config.toml
n_layer = 10
experts_per_token = 4
activation = "swiglu"
moe_layers = [1, 2, 3, 4, 5, 6, 7, 8, 9]
normalize_top_k = true
balance_bias = false
shared_expert_gate = true
init_std_router = 0.0116
optimizer = "adamw"
seq_len = 2048
Below are experts of layer 4 (counted from 0) of a mixture-of-experts language model. Rows are named down (a neuron's output weights, with its number) and show model dimensions 240-279. Each number is 128 + 32 x the weight over its row's rms, rounded and kept within 0 to 255.
Before each expert's rows: a language model's description of what the expert responds to. This comes from a sample of Wikipedia text that the model never trained on.

# expert 41
What it handles: Sentence-ending punctuation
down0 [124 103 135  66 108 139 119 103 119 127 154 163  94 152 127 111 150 102 147  82  95 103 182 158 133  72 129 161 199 118  95 165 160 118 147 116 166 162 112  96]
down1 [155  69 111 156 135 135 131 130  99  87 120 134 151 154 144 100 148 130 118 209 154 110  74 124 150 130 126 162 112  92  61 151 103 132 130 181 157 150 147 131]
down2 [131  88 162 156 168  58 105 155 159 111 127 121 197 156 132 102 119 124 105 127  99 112 173  95 152 186  91 156  98  96  86 158 143 117 131 143 118 132 173 119]
down3 [158 135 139 172  85 145  97 123 156 136 129 109 124 121 160 105 139 181 143 173 146 153 101 165  90 123 136 127 117 121 103  80 110 134 106  82 118 173  33 126]
down4 [133 138 171  90  88 101 147 131 118 109 145 208 146 159 133  99 156 105 128  93 161 111  80 106 111 185 124 147 149 149  22 125 158 145 100 153 110 138 140  93]
down5 [168 117 118 104 188 179 204 132  98  91 130 115  88 144 201 151 105  78  83 148 211 134 109 116 131 106  88 122 152 163  99 143 159 161  81 117 127  98 136 124]
down6 [101 178 141 140 120 155 124  55 154 144  85 131 128 146 141 106 183 128 112 121 160 143 160 125 157  93 185 147 177 142  88 158 161  82 103 135 118 138 114 148]
down7 [141 141  51 158 134  95 170 140 122 117 130 144  18  75  99 115 201  97 181 118 126 103 121 150 108 161 157 118  56 171 157 151 166 119 120 153 138  99 119 146]
down8 [127  88  93 135 112 117 183 214 129 111 142  95 151 133 116  77 115 105 109 194 144 132 162 140 193  62 105  58 143  87 115 121 163  91 180 106 146 116 125 126]

# expert 28
What it handles: Section headers and word pieces
down0 [170  96 131 133 130  74 150 102 173 139 167  89 109 139  92 111 165 133 120 175 110 156 118  86 125 135 111 117  80 130 160 122 107 140 139 151 151  97 107 157]
down1 [110 138  48 144 158 116  98 108 128 179  58 174 128 124 145 128 163 147  92 109 134  78  84 169 141 102  90 100 143  81 152  99 101 161 135 161  98 142 143 181]
down2 [114  84 186 119 127  76 133  92 142 121 154 136 162 129 131 132  65 150 125 130 136 114 126  69 139 143 190  82 148 101 182 136 102 110 150 105 158 106 122 120]
down3 [145 151  95 113 130 155 124 130  87 157  95 175 154 100 134  65 135 100  87 176 153  66 100 194 141 152  82 100 122 138 127  97 120 149 206 127 153 117 142 132]
down4 [154 154 107  85  75  97 159  90 116 152  81 100 173 136 135 100 125 127  79 103 154  98 139 151  79  98 116 150 145 151 143 147 127  96 136 200 111 124 126 178]
down5 [113 100 131 127 124 100 146  95 116 117 100 131 152 123 175  98 171 124 103 110 149 144 161 152 148 110 135 150 153 112 151 156  92 155  80 160  91 161 168 157]
down6 [116 147 136 112  85  70 163  82 148 127 157 147 185 129 140  78 152 141 124 154 164  75  51 181  84 156 128 128 147 166 131 136  80 167 155 100 104 163 178 143]
down7 [127 155 132 135 130 197 138 137 152 111  93  53 102  90  95 158  99 183 147  74 170  80 126  90 128 122 116  98 158  71 147 155 130  83  96 114 109  87  82  91]
down8 [130 147 186 104 152 154 115 106  73 108 111 122 110 184 112 123  48 116 156 103 147 137 127 128 190 139 122  76  40 136 111 155  98 140 139 126 168  93 126 150]

# expert 21
What it handles: Suffix -ing, name pieces
down0 [109 151  95 109 104 127 101 143 149  80 113 115 121 155 146 144 121 141 152  87 149 209 126 104 124 164 131 105 132 210  62 121 123  87 113 112 110 133 145 101]
down1 [103  78 172 129  96  55 157 164 167 119 196 108 148 124 110 156 114 118 165  39 164  93 119  57 134 165 156 102 167 100  91 165 164 108 132 152 148  92 125 131]
down2 [ 94 102 145 172 155 120  87 132 124 190  35 133 118 175 133 130  45 147 118 126 173 130 118  97 204 113 120 152 128 161 168 144 129 151  86 129 165 183 134 116]
down3 [117 134 108 140 107 195 101 105 146 137  87 121 138 114 137 128 142  68  90 129 123 122 128 208  77 121 125 120 153 144 145 103 109 186 131 154 104 160 151 110]
down4 [107 157 114 134 126 131 109  97 103  97 173 170 122  86 139 151 158 135  87 114 144 127 154 125  52 235 108  88 190 128  97 153 126 174 150  92 113  85  98 101]
down5 [158 185 187 176 154 126 154 136 140  65 209 172 149  98 174 142 139 131 106 174 136 152 151  90 169 117 113  99 152 113 138 126  87  89 146 121 161 146 127 134]
down6 [153 175 158  78  95 150 115 176  97  91  88 141 178 139 137 160  63  96  85 172 100  74 152 124  90 196 137 112  97 186 130 148  87 146 197 148 118 140 175 150]
down7 [196 124 105 158 132 103 113 124 149  95  71 151 153 115 130 127  73 123 115 141 122  74 156  95 137 130 125 112  94  90 144 152  77  98 124 148  92  65  51 113]
down8 [105 168 119 119 106 129  88 118 128 162 120 142 130  99 128 158 114 149  51 118 133 181 117  78 174 199  96  84 156 136  77 108 173  65 110 118 177 149 137 171]

# expert 31
What it handles: Film and TV plot verbs
down0 [175 121 163 126 128 136  75 180  99 151 137 131 123 123 155 190  91 133 142 114 159 149 175 151 130 163 182 121 102 107 187 117 135 157 127 139 126  90 117 117]
down1 [126 196  80 120 121 165  60 118 126 129 167 147  61  82 123 153 165 142 188 164 102 151 120 144  95 138 129 190  72 154 112 120 101  91 151 131  77 106  87 145]
down2 [116 141 129 132  74 115 158 121 141 107 132 129 110 130 130  75 161 145 157 137 121  95 168 158 194  78 118 139 140 107 155 179 152 108 137 171 125  88 120 243]
down3 [103 132  71 136 108 168 120 105 110 216 179  98 171  91 117 155 100 146 152  60 103  76 120  86 153 141 134 107 146 109 131 144 146  88  74 130 166 147 101 130]
down4 [150 172 165 100 103 111 168 144  78  93 156 177 157 152 117  80 116 115 185 149 126 167 160 136 108 162 128  84  96 161 140 108  75 129  99 169  91  59 131  93]
down5 [132 137 160 133  54 111  76 128 136  86 182 127  98 131 184 112 180 156 130 129 130 114 199  78  96 152 133 101 180 138 149 178  69 172 156  95 159  86 172 142]
down6 [118 176 172 144  54 106 166 135 113 158  76 119 168  88 119  94 130 123 175 111 101  92  97 112  96 139  83 108 123 133 141  75  84 128 151 106  65 109 118 149]
down7 [ 65 186  81 189 149 144 106 168 170 139 136  98 155  89  79  80 169 194 116 136 131 106 169 164 130 163 137 147 113 122 135 160  94 175  96 183 123 146 107 196]
down8 [144 155 173 102  89 109  76 144 149  86 154 144 106 180 177  85 127 151 105 125  95 192  99 131 165  61 119 105 111 138 109 174 106 203 182  74 166 112 132  77]

# expert 49
What it handles: Apostrophes and name endings
down0 [150 138 193 183 112 128 152  99 116 114 139  89 116 107 104 169  88 134 179  91 112 178  86 109  98 135 123 162 131 116  85 123 118 111 175 101 130 187  93  48]
down1 [143  93 138 145 115 106 114 127 119 203 124 124 185 153 135 130  90 158  92 124 133 106  84 169 116  81 163 117 112 145  92 153 154 114  96 140 183 109  66 149]
down2 [120 126 125 108 103 101 132 185 148 112 168 127 150 116  95 148  95  97  59 155  94 133  95 119 121 121  85 135 173 114 122 105  90  93 157 120  71 137  82  87]
down3 [155 144  99  58 165 125 115 152 105 137  62 164 143 173  87 155 192 135 152 175 125 105 125 166 128  81 146 143  67  98 112 144  78 155  88 120 111 137 159 103]
down4 [153 131 142 156  72 164 117 112 139 164 165 153 104  89 165 115 113 121 168 128 115 144  63 108 140 100  93 131 123 125  58  95 144 134 158 136 122 121 178 136]
down5 [132 130 123 124 129  97  42 114 167 107  88 155 155  85 147 180 126 102 113 132  86 130 119 181 135  86  93  84 163 159 197 134 176 141 108  80 145 145 153 189]
down6 [119 113  92 100  97 168 152  68 107 143 127 127 145 152 147  96 135 128 146 123 142 151  90 161 143 128  78 155 148 149  93 110  62 220 141 135 105 113  64 133]
down7 [118 101  92 140 106 134 114 112 163 166 116 176 149  94 131 190 111  99 176  96  93 141 109 120 134 101  71 119  94  96 106 165 141 137 128 123 145 102 169 160]
down8 [162 127 215 121 130 153  92 174 136 133 131 166 133  63 155 103 103 118 104  87  91 145 165 132 135 149 158  89 129 115 185 150 116 106 129 106 124 123 128 112]

# expert 11
What it handles: S-initial pieces, such/so
down0 [146 174 130 154 197  53 156 132 108 147 188 124 140 184 172 123 156 136 134 124 177 139 138 110 116 155  81  77 118  86 102 147 150 187 166 131  76 179 128 152]
down1 [118 114 167 106 143  86 142 106 116 156  75 122 170 157 152 141 182  86 114 112 132 152 123 162 177 130 112 111 117 158 140 129 116  98  87  70 115 106 112 105]
down2 [140  77  85 107 159 120 148 138 155 106  79 179  95 129 166 139  99 102 115 118 146 153  99 200 117 135 119 130 143  99  93  79 155  66 170  86 136  55 133 160]
down3 [149 156 128 141  99 186 111 108 154 123 124 143  91 105 158  80 145 142 129 145 110 183 170 117  87 169 130  87 193  52  96 138 110 116 156 121 130  80 153 129]
down4 [136 128 159 127 125 151 111 115  49 176 140 167 138 175 160 138 113 166  53 115 167 124 177 160 172 123 177 128 184 168  80 124 141 125 105 124 148  92 174 113]
down5 [128 158  49 166 164 122 111  95 106  88 155 148 106  73 146 142 178 177 184  82  96 100 201 163 162 210 152 135 177 113 101  89  89 102 139 106 157 135 115 188]
down6 [112 142 150 120  84 160  95 184 117 111 175 108  85 157  60 132 145 126 152 190 176  76  90 177 164  95 149  97  98 148 139 115 146 108 156 109 112 131 143 101]
down7 [154  98 212 156 128 101 106 114 101 136 190  75 106  98 113  99 140 129 124 123  58 153 142 160 132 130 140 176 127 144  99 147 169 136  76  24 176 193 113 133]
down8 [108 103  94 121 121 172 196 110 125  89 158 150 110 126 184  98 136 149 181 149 110  99 198 205  89 132  91 158 107 136 114 131 106 182 102 127  86 169 131 151]

# expert 3
What it handles: Pronouns, mid-word pieces
down0 [155  83 108 142 110 108 129 145 185 138 124 122 143 126 156  80 143 108 114 101 104 110 146 167 145 109  70 164 126 157  81 173 132 181 158  72 148 135 141 162]
down1 [164 104 190 127 105 195 103 137 163 117 142 145  62 133 195  95  87 136 120 117 167 122 161 134 144  84 111 170 133  77 180 163 159  85 145 114 118 168 134 125]
down2 [132 129 113 101  91 100 162 129 173  75 123 105  92 111  75 166 130 139 151 140  86 159  95 108 124 146 125 163 129 152 126 161  85  89 208 136 116  83  95 173]
down3 [169 124 107 106 133 126 107 122 162  45 168  77 103  67 167 127 142 145 129 134 154 188 146 150  75 181 132 109  90 131 171 146 104  87 104  69 100 121 137 103]
down4 [ 88 165 170 146 173 122 140 105 135 117 140 190 101 106  80 122  95 104  73 165 171 119 110 147 100 139  49 176 132 123 172 203  98 140 152 167 174 140 127 181]
down5 [121  86 136 155  97 187 144  88 136 124 138 107  92 148 229  90 111 133  91 159  93 129 108 113 130  91 123 125 131 120 144 131 106  21 180 106  82 121  77 150]
down6 [101 114 124 163 122 162 134 120 140 188 144 150  74 105 147 157  93 154 128 111  74 123 152 118 102 134 103 154 152 171 168 112 107 168 167 139 137 104 112 117]
down7 [121  81  94  71 134 173  58 104  82 125 161 120 127 112 162 108 142  68 110 160 141 160 142 142 143 107 136 161 106 129 107  84 172 133  77 147 141  70 131 102]
down8 [156  47 107  78 128 150 154 115 132 184 114  52 130 109 149  86 143 159 133 115 118 103 105 152 129 124 170  96 135 110 125 159 124 107 114 102 141 134 120  98]

# expert 23
What it handles: Route and station verbs
down0 [134 113 101 108 170 120 149 205 102  97 184 145 131 103 156 155 117 132 134 176  83 135 129 171 139  85  80 109 119 134 186 132 122 114 137 129 119 111  89 115]
down1 [146  97  73 105 148 129 108 152  90  83 107 105 138 125 127  89 106 121 205 171 142 136 123 111  92 140 171 112 169 183 120 143 175 189 158  87 113  95 128 113]
down2 [145 156 165  59 137 165 122 181  64 144 132 139 145 115 174 189 105 142 180  84 170 156 173 121 117 129 105  95 145 127 140 113 132 141 152 103  88 135 108 144]
down3 [100  99 118  72 154  89 164 123 121 167  96 138 108 136  93  57 165 145  98 106  95 171 162 163 166 161 160 137  95 121 173 143 122 113 119  57 128 131 110 112]
down4 [151 107 124 187 150  80 160 125  94 136 127 139 141  92 167 103 130 122 156 126 126 199 125 130 139  64 136 150 166 140 178 144  96 132 119 157 152 106 161 152]
down5 [177  90 140 118 104  96 129 129 134 137  59  89  94 138 155 184  78 114  95 153  81 151  93 113 155 131  76  34 172 128 125 141 146 132 124  84 122 171 160 113]
down6 [ 89 171  80  92  96 148 114 164 128 102 146 114  70  74 183 158 201 105 113 107 114 125 110 102 168 136 105 145 141 136 113 179 132  90 142 117 148  86 138 100]
down7 [218 115 148 152 132  88 156 157 131 109 124 115 134 125 133 116 142 178  94 143 148 167 101 120 140  82  97 119 110 147 172 150 150 126 113 179 147 195 102  29]
down8 [107 137 127 160 102 167 147 160  42 180 104 130 156 128 120 140  58 139 106  81 116  99 117  68 144 137 137  91 134 157 180  49 106 125 130 183 120 103 129 165]

# expert 46
What it handles: Verb and adjective suffixes
down0 [ 43 127 180  67  74 128  75  62 166 184 135 115  97 161 146 202 163 114 123 126 173 183 159 168 113 103 115 121  77  83 152  69  89  84 107 139 141 140 114 142]
down1 [106 169 117 113 117 140 129 137 189 161  92 146 106 139 145  57 123 156 124  97 135 132  96  87  80 169 144 160 136 153  82 135 127  73 118 133 155 163 147 158]
down2 [ 85  96 131 126 149 183 135 108 117 112 102  85 104 111 147 126 165 153  86 133 159 147 147 105 139 114  85 113 158  80 126  76 137 131 146 107 140 185  95 121]
down3 [145 106 129 112 178 109 165 106  87 163 154  74 203 161 105  91 133  68  96 162 128 112 100 170 105 182 138 157 143 122 144 108 157 124 145 116 141 125 113 152]
down4 [ 52  98 190 102 144 102  57 128 130 157 135  76 169 119  98 119 168 155 156 115 108 152  83 102 181 160  99  97 135  79  38 166 130  78 113  94  80 187 161 179]
down5 [103 126 132 127 143 122  48  97 112  90 116 153 163 133 147 128  96 159 136 137 149 181 113 135 190 120 109  27 122 106 201 154  84 189 166 147 152 150 127 132]
down6 [162 131  19 127 115 142 171 121  69 128 144 171 132 141 144 148  66 123 129 101 123 111 108  82 185  89 164 104 123 128 122  58 148 192  92 146 112 112 164 117]
down7 [145 126 165 113 101 105 125 114  90  98 163 159 185 181 114 107  71 109  94 115 117  84 121 134 192 153 154 103 102  99 118 132 100  67  73 128 149  69 153  48]
down8 [115 138 158  99  63 140 106  89 156 142 164 176 120  79 120 129 112  95 114  93  73 133 122 111 105  95  75 157 177 136 116 143 127  53 106  49 132 142  91 139]

# expert 34
What it handles: Activity and abstract nouns
down0 [161 121 148 148 177 134 145 106  72 139 136 120 133 152 135 110 171 112 172 148 129 180 181 111  93 179 122 144  72  93 181 165  83 105 119 117  70 113 100  89]
down1 [146 117 128 136 171 116 151 179 107 119 155  71 114 138  92 108 178 181 129 135 201 112 119 159 103 156 175 129 116 144  96 133  70 151 170 133 100 142 133 105]
down2 [161 132 105 129 105  83 212 109 199 117 110 117 122 143 118  80 134 113 112 113 130 139 171  46 127 111 142 136 163 137 135 113 152 146 170 152 156 116 118 110]
down3 [109 148 136  75 118 149 108 130 113 134 135 165 147 119  84 102 189 168 183 133 117  75 146 138 134 153  90 123 154 131  62  85 147 140 217 184  74 111  93 143]
down4 [144 150 179 213 149 137 104 133 122 121 146  90  96 123 125 183 151 160 128 110 136 153 152 176 143 147 109 125  66 124  96 112 131 119 221 142 103  89  80 158]
down5 [ 90 102  70  87 125 144 118  90 139 113 127 131 100 103 172  89 135 198 123  80 111 110  98 120 148 127 111 175 157 171  68 155 129 144  95 105 183 133 170 158]
down6 [161 100 112 171 149 128 152  96 164 122 133 177  98 134  62 113 149  92 125 128  69 205 216 119 148 125  96  59 218  74 136 142 172 141 126 120 166 170 148 118]
down7 [132 101  91 143 114 118 164 115 154 101 137 164 116  47 126 126 143  90  92  95  79 101 182 100  96 157 143 211 165 119 117 112 204 143 178 146 136 147 111 210]
down8 [138 107 122 134 135  98 130 149 140 135  96 154  99 119 149 159 136 117  44 143 162 161 172 141 153 121 105 114 172 126 115 186 104 125  85 171 131 125  87 149]

# expert 26
What it handles: Periods and headings
down0 [135 139 172 174  81 129 155 188 185 135 104 128 187 103 120 141 156  70 166 197 126 128 183 149 133 136 100 100 171 176 123 120  95 120 131 161  82 154 155 176]
down1 [ 95 130 119 114 133  85 117 162 122  81 118 171 124 162 140 175 102 125  93 128 129  78 157 137 104 160 129 104  71  74 145 104 144 172  66  74 172 120 194 103]
down2 [137  85 129 125 227 108 105 135 125 129 157  82 147  62 142 158 153 141 158 138 142  98 178 122 131 177  76 126 140 103 159 165 189 130 122 106 108 169 113 118]
down3 [134 128 104 167 164  94 160  73 147  99  76 129 139  76 143 131 169 141 103 140 141 157 113 172 131 166  74 141  93 147  93 143 135 126 105 142 163  89  73 113]
down4 [154 138 195  98 180  80 109 149  85 156  87 102 115  82 109 142 114 156 133 129 184  99  97 183 164  91 188 120 132 103 160 154 131 155 153 127 171 157 199 118]
down5 [ 85 165 111 110 120 163 138 130 180 134 157 119 122  94 160 146 129 139 105  87 125 115 112  99  85 140  76 171 150 111 141 136 115 105 136 115 131 102 159 139]
down6 [132 160 120 161 155 157 149  99 180  56 107 147 104 113 170 106 126 137  70 127 139 143  70 192 137 133  32 178 135 172 116  94 123 113 126 191 121 126 162 111]
down7 [ 78 130 177 138 101 140  99 120 101  88 166 124 134 109  95  80 135 148 121  94 118 160 166  77 145 136 168  95 127 134 116 151 146 150 126 151 110 166 174  91]
down8 [ 67 157 117 157 113  90 136 144 151 129 110 105  60 133  86 109 120 165 107 131 143 143 164 168 124 145 134 120 106  88 159 129 171 144 136 103 136 141 135 131]

# expert 45
What it handles: Pieces after capital T
down0 [137 166 144 101 113 128 112 157 170 127 136 109 100 114 183 143 178  92  79 139 116  94  79 136 139 172  89 142 184 130 152  97 188 129 161 155 116 129  90  96]
down1 [113 104 113 131 174  61 118 141 110 134 174  52 156 191 183  97  84 130 106 134 124 179  96 124  75 131 110 142  87 105  86 127 136 121 132 114 178 113  63 100]
down2 [163 133 136  76  86 188 112 100 130 172 154 181  87 101  87 125  61  42 149  78 178 110 166 105  77 102 118 139 181 123 134 101 156  81 147  62 104 100  68 139]
down3 [149 153 175 153  93 106 177 151 144 111 124 146 127 126 121 119 155 124 117 173 114 141  92  54 130 170 116  73  75  85 122 120 144 116  89 145  63 146 135 163]
down4 [126 106 139  83 130 170 142 102 182 133 127 161  96 134 164  86 155 142 123 108 155 120 173 135 101 112 141  91 121 107 142 135  88 144 127 122  87 113 151 131]
down5 [123 119 133 148 120 104 106 127 120 141 100 132 194  83 153 114 106 104 157 139  80 123 173  93 145 108 144 123 122 127 151 101 128 153 132 109 105 112 104 153]
down6 [121  71 107  81 138  99 132 183 111 154 170  99 104 139  84 104 139 107  66 113  80  82 128 132 133 127 129 175 172 115 155 163 163 118  78 160  90 113 109 112]
down7 [179 122 108 153  89 102  79 214 110 138 151  78 134 157 128 187  95 158 110 171 154  95 131 155 196 119 135 106 151 178 155 136 143  92  74 139 176 126 139 181]
down8 [193  70 146  97 159 141  19 196 124 160  90 106 100  97 134 158  86 140 131  64 116 100 215 172 171 167  40 102 151 168 113 155 125 124 111  73 141 160  73 124]

# expert 32
What it handles: Day and number starts
down0 [115 177 149 132 205  74 123 170 164 121  88 107 147 127 113 121 110  79 188  32 120  52 159 110 143 177 113 119 145 138 125 158  64 113 139 125 154 162 169  93]
down1 [138 103 111 120  79  99 168  44 142 123 129 130 125 109 205 141 157 104 101 161 112 137 124 166 134 150 172 154 123 152 148 131 102 112  81 149 103 121  89 174]
down2 [144 137 200 174 117 153 184  84 174 149 114 136 139 120 172 103 151 185 172 139 131  56 110 156 183  76 128  99 135 108 125 123 149 152 149 120 163 117 122 100]
down3 [127 141 108 103 182 103 102  53 146 119 126 107 142 106 147 158 129 176 122 157  89 113 212 148  94 105 157 136  87 179 112 149  78  85 113 138 133 121 149 130]
down4 [132 158 141  68 113 125 104 126 130  52  92 161 139 137 160 162 104 112 152 182 186 165 139  86 143  90  92  89 103 141  93 136 122 123 147 124 111 108 120 112]
down5 [167  76 170 136  62  93 143 128 142 145 143 147 128 145 130 101 162 161 130 142 153 141 136 107  99 108 159 138  89 170 152 190 123  94 127 170  65  80 131 108]
down6 [117 168 201 124 102 181 111  82  92 163 108 131 173 149 140 162 135 132 147 161 106 132  91 121  50 167  63 168  51 122 120 109 145 138 197 158 134 149 133 100]
down7 [130  89 141  70 119 165 142 106 177 104 108  57 134 158 148 122 123 110 163  88 112  84 117 175  95 163 102 156 166 141 166  72  94 105 159 164 139  87  96 133]
down8 [117 124 179 160  96 130 105 124  38 133  49  81 159 118  88  98 175 122 152 119 112 118  86 113 109 171 105 126 105 153 133 112 167 155 116 143 116 148 160 134]

# expert 20
What it handles: Digits after decimals
down0 [135 163 170 150 122 128 158 173  79  68 142 136 141  67  66 181 122 109  84 107 159 157 130 130 112 124 126  89 129 157 146 155 111 142 126 132 139 168 115  88]
down1 [125 117  65 165 137 131 163 188 124 130 140 142 118 167  92  71 156 160 107 123 100 120 133 131 109 145 104 210 104  74 104 151 198 128 102 109 185 144 120 172]
down2 [ 54 131 136 100 157 125 109 168 101 126 108 163  53 105 108 132 115  91  64 142 142 146 167  90 101 124 206 129  95  93 128 134 151 126 128 125 125 112 135 123]
down3 [ 97 113 141 122 120 131 115  75 129 104 149  82 120  76 124 112 157 118 116 161 137 160  94 179  87 199 157 123 117 115 139 146 149 122 181 151 111 155 141  92]
down4 [122 138 121 103 171 159 106 111 177 104 112 139 108 139  78  70 144 174 119 186 123 162 141 113 136 154 142 142  48 187 134 136  86 126 160 104 154 110  92 148]
down5 [132 167 173 180  81 175 142  75 139  96 132 124 148 153 128 136 106  82 140  98 104 134 102  95 113 131 104  91 207 136 175 140 179 158  95 116 119 130 159 107]
down6 [102 107 156 131 156 215 129  59 107 105 137 212 137 125  95 120 128 115 174 112  93 132 177 209 140 131 102  72 101 144 130 152 105 159 135 154 109 141  62 150]
down7 [155  95 124 176 132  68 156 149 218 144 112 108  90 117 172 112  95 146  48 173 109 156 146 118  95 166 125 147  97 177 132 123 125 172 163  96 102  95 151 127]
down8 [109 133  92  62 118 160 198  40 140  75 118  72 118 212 134 117 188 129  74 139 127  85  87 119 134 174 164 130 134 105 100 144 117 102 108 115  94 223  98  68]

# expert 58
What it handles: Table pipes and cell ends
down0 [151 109 140 127 177 156 125 147 167  94 161  49 140 146 153 101  99 124 174 102 104 168 200 111 133 132 136 120 134 103 173 183 135 157 124 117 154  96  88 147]
down1 [149 116 171 100  90 165 104 100 120 158 182 143 100 153 132 160 122 121 137 102 154 218 124  78  77 126  70 130 140 127 150 102 146 144 149  73 158 107 135 135]
down2 [104  80 172 100 117 116 121 141 149 102 121 197 113 107 155 110 102 161 115 123 164  84 157 166 145 163 116 188 176 132  63  89 125 174 118 153  77 125 166  94]
down3 [153 143 154 122 117 152 147 168 104 137 142 181 223  84 142 111 119 152 123 179  81 137 100 106  94 162 157 157 126 123 114 120 155 109  52 117 126  70 138 123]
down4 [114 137  22 159  87 103 123 107 128  79 167 143 133 181 126 121 155 188  84 100 104 125 125  88 162 106 115 134 126 131  86 122 145 140 138 117 108  90 129 166]
down5 [135 131 169  63 138 152 139 137  44  77 140 155 130 167  65 109 104  95  82 138  91 112  76  89  79 159 200 107 116 138  83 174 129 155  89 135 101 103  99 125]
down6 [143 167 114 101 133 154 157  76 164 121  95 104 175 140 101 185 153 111 138 120 131 118 126 157 109 150 122 100 147 133 188 156 132 188 174 198 100 142 203  94]
down7 [ 84 106 104 102 129  58 126 193 143 185 154 138 146 133 152 175  78 123 115 100 181 149 118  62 153 113 102 105 119 134  92 196 126 102 162 177 199 159 104  89]
down8 [134 125 143  95 144 144 169  96 138 118 121  92 102  79 146 124 165  99 135 169 102  96  80  84  53 124 155 146 112 152 102 119 102 137 154  88 144 102  16 165]

# expert 35
What it handles: Japanese/Arabic names, pronouns
down0 [133  96 154 110 129 180  80 185 124 146 124 160 141 108 160 117 152 153 110 120 163 138  66 121 114 193 121 132  84 148 197 184 122  94  56 199  65  94 121 132]
down1 [ 80 116 111 125 173 132  65 130 112 148 183  93 158  97  93 182  74 104 120 155 175 125 105  93 113 106 127 112 103 109 155 116 146 118 124 109 106  97 163  86]
down2 [178 101 127 113 139 158  80 176 104 138  83 150 151 163 171 100 123 117 114  90 101 120 104 134 143 192 187 133 108  85 134 156  99  86 205 167 165  97 148 152]
down3 [120 152  89 148 184 161 164  70 126  79 207 136  98 127 145 132  80  89 118 128 163 187 111 130 102 137 178  84 186 128 105 147 101 126 108 102  86  83 148 120]
down4 [145  94 135  95 115 122 106 154 125 175 194 117  78 181 137 111 110 117 122 167 130 152  69  80 145 167 106 158 113 151 119 160 195 147 158 145 105 113 124 121]
down5 [158 138 146 145 150  99 102 131  76  90  99 147  78 166 142 209  56 194 133 153 148 123 154 111 128 191 152 115 117 129 148 107 116 109 117 155 114 166 127  97]
down6 [125 145  80 118 126 109 158 147 183 125 125  94 138 160 151  98  88 104 145  96 158 100 179 122 119 116 193 122  69  67  91  94 103 121 141 127 142 115  97 126]
down7 [ 94  63 172 150 125 178 126 164 152 153 142  96 128 151 111 100 164  81 109 150 117 130 185 126  70 162 155 129 104 130 101  86 116 121 148 100 140 142 139 153]
down8 [155 154 101 107 111 122 152 156 170 100 128 129 118 162 117  64  91  76 208 125 127  91  63 132  81 169 178 149 121 203 151  99 163  79 130 151 135 130 136  88]